config = dict(
    n_layer=11,
    d_model=192,
    n_experts=64,
    experts_per_token=3,
    d_expert=160,
    d_shared_expert=0,
    activation='elu',
    moe_layers=[0, 1, 2, 3, 4, 5, 6, 7, 8, 9, 10],
    router_score='sigmoid',
    normalize_top_k=True,
    routed_scale=1.73,
    balance_loss=0.00116,
    balance_bias=True,
    init_std_router=0.0298,
    lr_router=0.00133,
    vocab_size=31748,
    norm='rmsnorm',
    norm_eps=1e-06,
    tie_embeddings=False,
    optimizer='muon_variant',
    lr=0.00488,
    beta1=0.95,
    batch_tokens=[16384, 32768, 65536],
    seq_len=512,
    train_tokens=257500000,
    steps=7742,
    dataset='wikipedia_en',
)
Below are experts of layer 8 (counted from 0) of a mixture-of-experts language model. Rows are named router (the router's row for the expert), up (a neuron's input weights, with its number), down (a neuron's output weights, with its number) and show model dimensions 0-191. Each number is 500 + 40 x the weight over its row's rms, rounded and kept within 0 to 999. Numbers have three digits each.
Before each expert's rows: a language model's description of what the expert responds to. This comes from a sample of Wikipedia text that the model never trained on.

# expert 46
It responds to: Ordinal and ranking words after the, such as first, second, last, other; also phrase-final nouns like Boston, east.
router:512522442521523456411439525413510502485600515473495455511476470543575491524498476531493550523541462466422487459462513505481490570548438526477432464454474540599509439534547540480505492495412527451549530432528393553489574488495556491504565490515516463514511511460457534573503555475468536530509490483495608521505520429468510500463528432522563496480503510479490510535500520522479489462462507543497526501530436473431519499518516448488491477548526525448488501493480556541426576419546465494460497515537474569459513588490520499456514462461450494492458483456463543487478522583491469522
up5:506546530540545509489522521470475527588553517573505488456416480567536438561538558472558460565527496508495459471541480546517479495509541630514499544419552466447495461461532488505533489481473522485457487441483500426488529547567486556547537507561456543504511454550509508466484502486552484418479488472541550485473525529495430557549517388497468505573513507467489512539560534528481508508520447476473562509469486483470475578521557534527497496503501438546555560490494574408466475492459534477533587484498462478541465529496442523509470544475480516522460526478562488471499530558461559542
down5:538443465493511494570503476518478477460534478505490493492494377518513571499444480502456462455508545487565448621469565539455521463517485514507459494504472457497527494458501511495526571462514496469473531497494535439565492545448506496472468567506556476525521542445487446457452469429505546560492559433482475441495476506484511486515506514494535512487555503455521380492433478484479452522507426513540424451459532456459498437434460444530499466472572520392480502514475499499521401487563441484497418482486487495425522452471463476448525490515438485503471470481507427516470476474450549493
up6:512505570429483546471509426454535544550513550512489574543518452570478537489488488585453508598442503439531476561514492514530486449457503439471524531445527493530554549501482545464509537420463400512472497491524561495500492523527522501450487478491528501438500431468497481476486583507460513506598456541492570491492479560542496482522440534517536484518504483500470486431497473504459446575454578502533456529521578496573518518541474400474497452527498482555478516469510515533473530486537527503468418495515465468494514495450490481573560467498472498528519453472462423487461473487572598523
down6:471431500535462450490485559523497533498512500459565506504491538433550559419562568476457431472515513477502536475495502540545487453526527472467482505479502543465479463533530558520535439488480526380506492480437570571470476493476500478481599530483453504471523526500419546518547509508520500435406461471489548546470504465481479506557422512520530546497421528516523522566507416483548501458528526459471498433433470534500520510549513501516477449468479465458457468575487577578491484490492473507466498527488532528519481515455519472529427468481595508566465547546473552451530541512598495530
up7:504540468526462478503587498475479460546454509491485510496439427481575514590517508515536515531519500597515397525455499514480506481551600541443522534451542452487467558538540479477457477434526507507512492414484489495497542522479503480507494446395458532431457472534465505499484592441520484485492545529481502563509587532472509532500533484522516509512543441427561506499514504489490541478462565503548498562460507551554529514524524518539515493417488508414480529499574537485467528446542531580526497499506503491453537526522539482536459510426421481402495549510515523507581526496450501539
down7:429489507462524457507490512569513551522550511510498530541520555552475471537508582439426498518481546539500545398482554462454442453485472471483490481512549513551453512481455525479490575474454577491499483555504539462544509479478473544483550490559504490565586513456478487556496523520521578475488500504517468462434498537506507545476529488499474521514523537546472447562530457484546496498489446634489505507464440441412455487426564429528534450513531479573515563509483444510480503496453553454605549497498465507536451466495466513494481529499524578517492507411514441501457538451484478506
up8:443509508497534504484576430448501533479515462451473491511520512600599479541552500511435560527518570462535561519581538495492457478511487426510485512573479484488528536452503631547483491474493469486514436461496513511445497571505494525515485492540508483448459499516453508510543504529517443559490509487521512506447487440527565517512471534595561422451456540525534490538497527417490528599458472464443492474559581531512539442463494490469514486545491520510523414478457545500452511511512469515460476449524504439534518470434537502566438508500482448452512500509500454560533457440530522550
down8:553439574473504483559521501444510509501500486551447519484568550572454560461562495571462483538468513501547529503481447527543510506452542541500521504494467430468491435485528546455545429484465546514524491471527526531512461460543568493557487470571460467417435522512422507473512537504550509410568437517442446489427566435499524550478507437480481545551460508486492562462465484482442501509474466498528514497417457453490490492465496476490488562497519495479484520519484518562495546510510559517482514440445497455436475449582447552486401505528524470515501517549586450463478506500570513466
up9:524562445522476510554512448413554506496590511510547562529558481559498547496517574511492545485517444531471412459479464501525484477497537543546498538490523515487460491552559544463509503431466503535447499484551494511501471531496509549560440471474597526498484506510505414515510460492500519506433571547531539546440518485499564446515492561483492499494563486485440529440529448481496469502512510455541500424495461473487477486480481389475488478486472505496440436448383511518484499488402537465474546537476449471475494505555496525486601509527519468531396481496443578509453515541513509514
down9:495444490528478529466532536488421521556479576440602544500504544416554483524479470558487542502527476491519494477537510521486464477480489515560505540511526541448459493476524476484561529533483451520477574500518507541549464455471518490519552522581504539550475541512513498443468593460498448495522498472458396529549448483513581512461532534436492527488448559555464570460538512496479531450534474508475512558513531544576631520511572478511529432472501440441565486498516446560511517477528544574545488499508515468474553527475479504536474575540469509485560427527522448480492483445535477513
up10:569455444473541503520479490525403456505474486453492497532439466522500502490446446606504548509506489429422496542511525511583506518531557523515515531471487491536506445536526468560449521433508441539473490554506534465449600467446525502503545495476471475519445517447465543544499558521513466460472555504506580529525490494511468406500417512515515521459462401559464540449467465462563492596491452542514473562498454482515485462411486477527478460532509506410504446487454520555459495561522451505409554499539466547510538520496532503474486547458483482513439504513470469461490524527514547505
down10:588562481492578475480448520543475536517421438522469444499525508503494468449444514488418438427430446510496458526451485476542545550533482502405526557541505472539525459501527500520547506598540506490542477513484482538504512512525571492338426507532546495519486495552461483479430423483486501513452502455457480446504517503475466458482518479515495536523473565460456463475484602511486536511532501528472479466483496462490483496572501473530456526533468539453476481509490491494453437534527479615548520518522512527485533523521546499558536469564491564534511504480592504498506423464522487492
up11:373541510506480477522511526505485574403473489444491495517458464498537469457552506495417476514516489478368484487530493475563442547538470527510527542519541501582474526482495493486481596515470520461510489453530541514532523512556520546501477468551475581524473503455472384471521531489520579511532539380424441529502502510487561427464533464508559484487496503488443452536509546502520476453521497485520473493516485473494518501497526462501503412550508455558537530540514493485446540508511534558514534497507460506498496513530517457496405560486454502478510453490524502462512474450471406403
down11:491502523493471494487518506474536488534434466476520514560476518542535445569475463489495489545485477601562504505496522486503518476413509494528490543480559466455524562429524544497549515512588557654507530545452557485474479471471510471463499518452444513416523502528550560472511530481460514414445481542514467501469491490532507589524583541514462493509462400519533546514486496433541503528521467549601562528515492528540521557528549534474525531410508517522491501476502518481445548494484559413422500526532514477450521451532504585481505492470491461478491474549479529541441505488499548513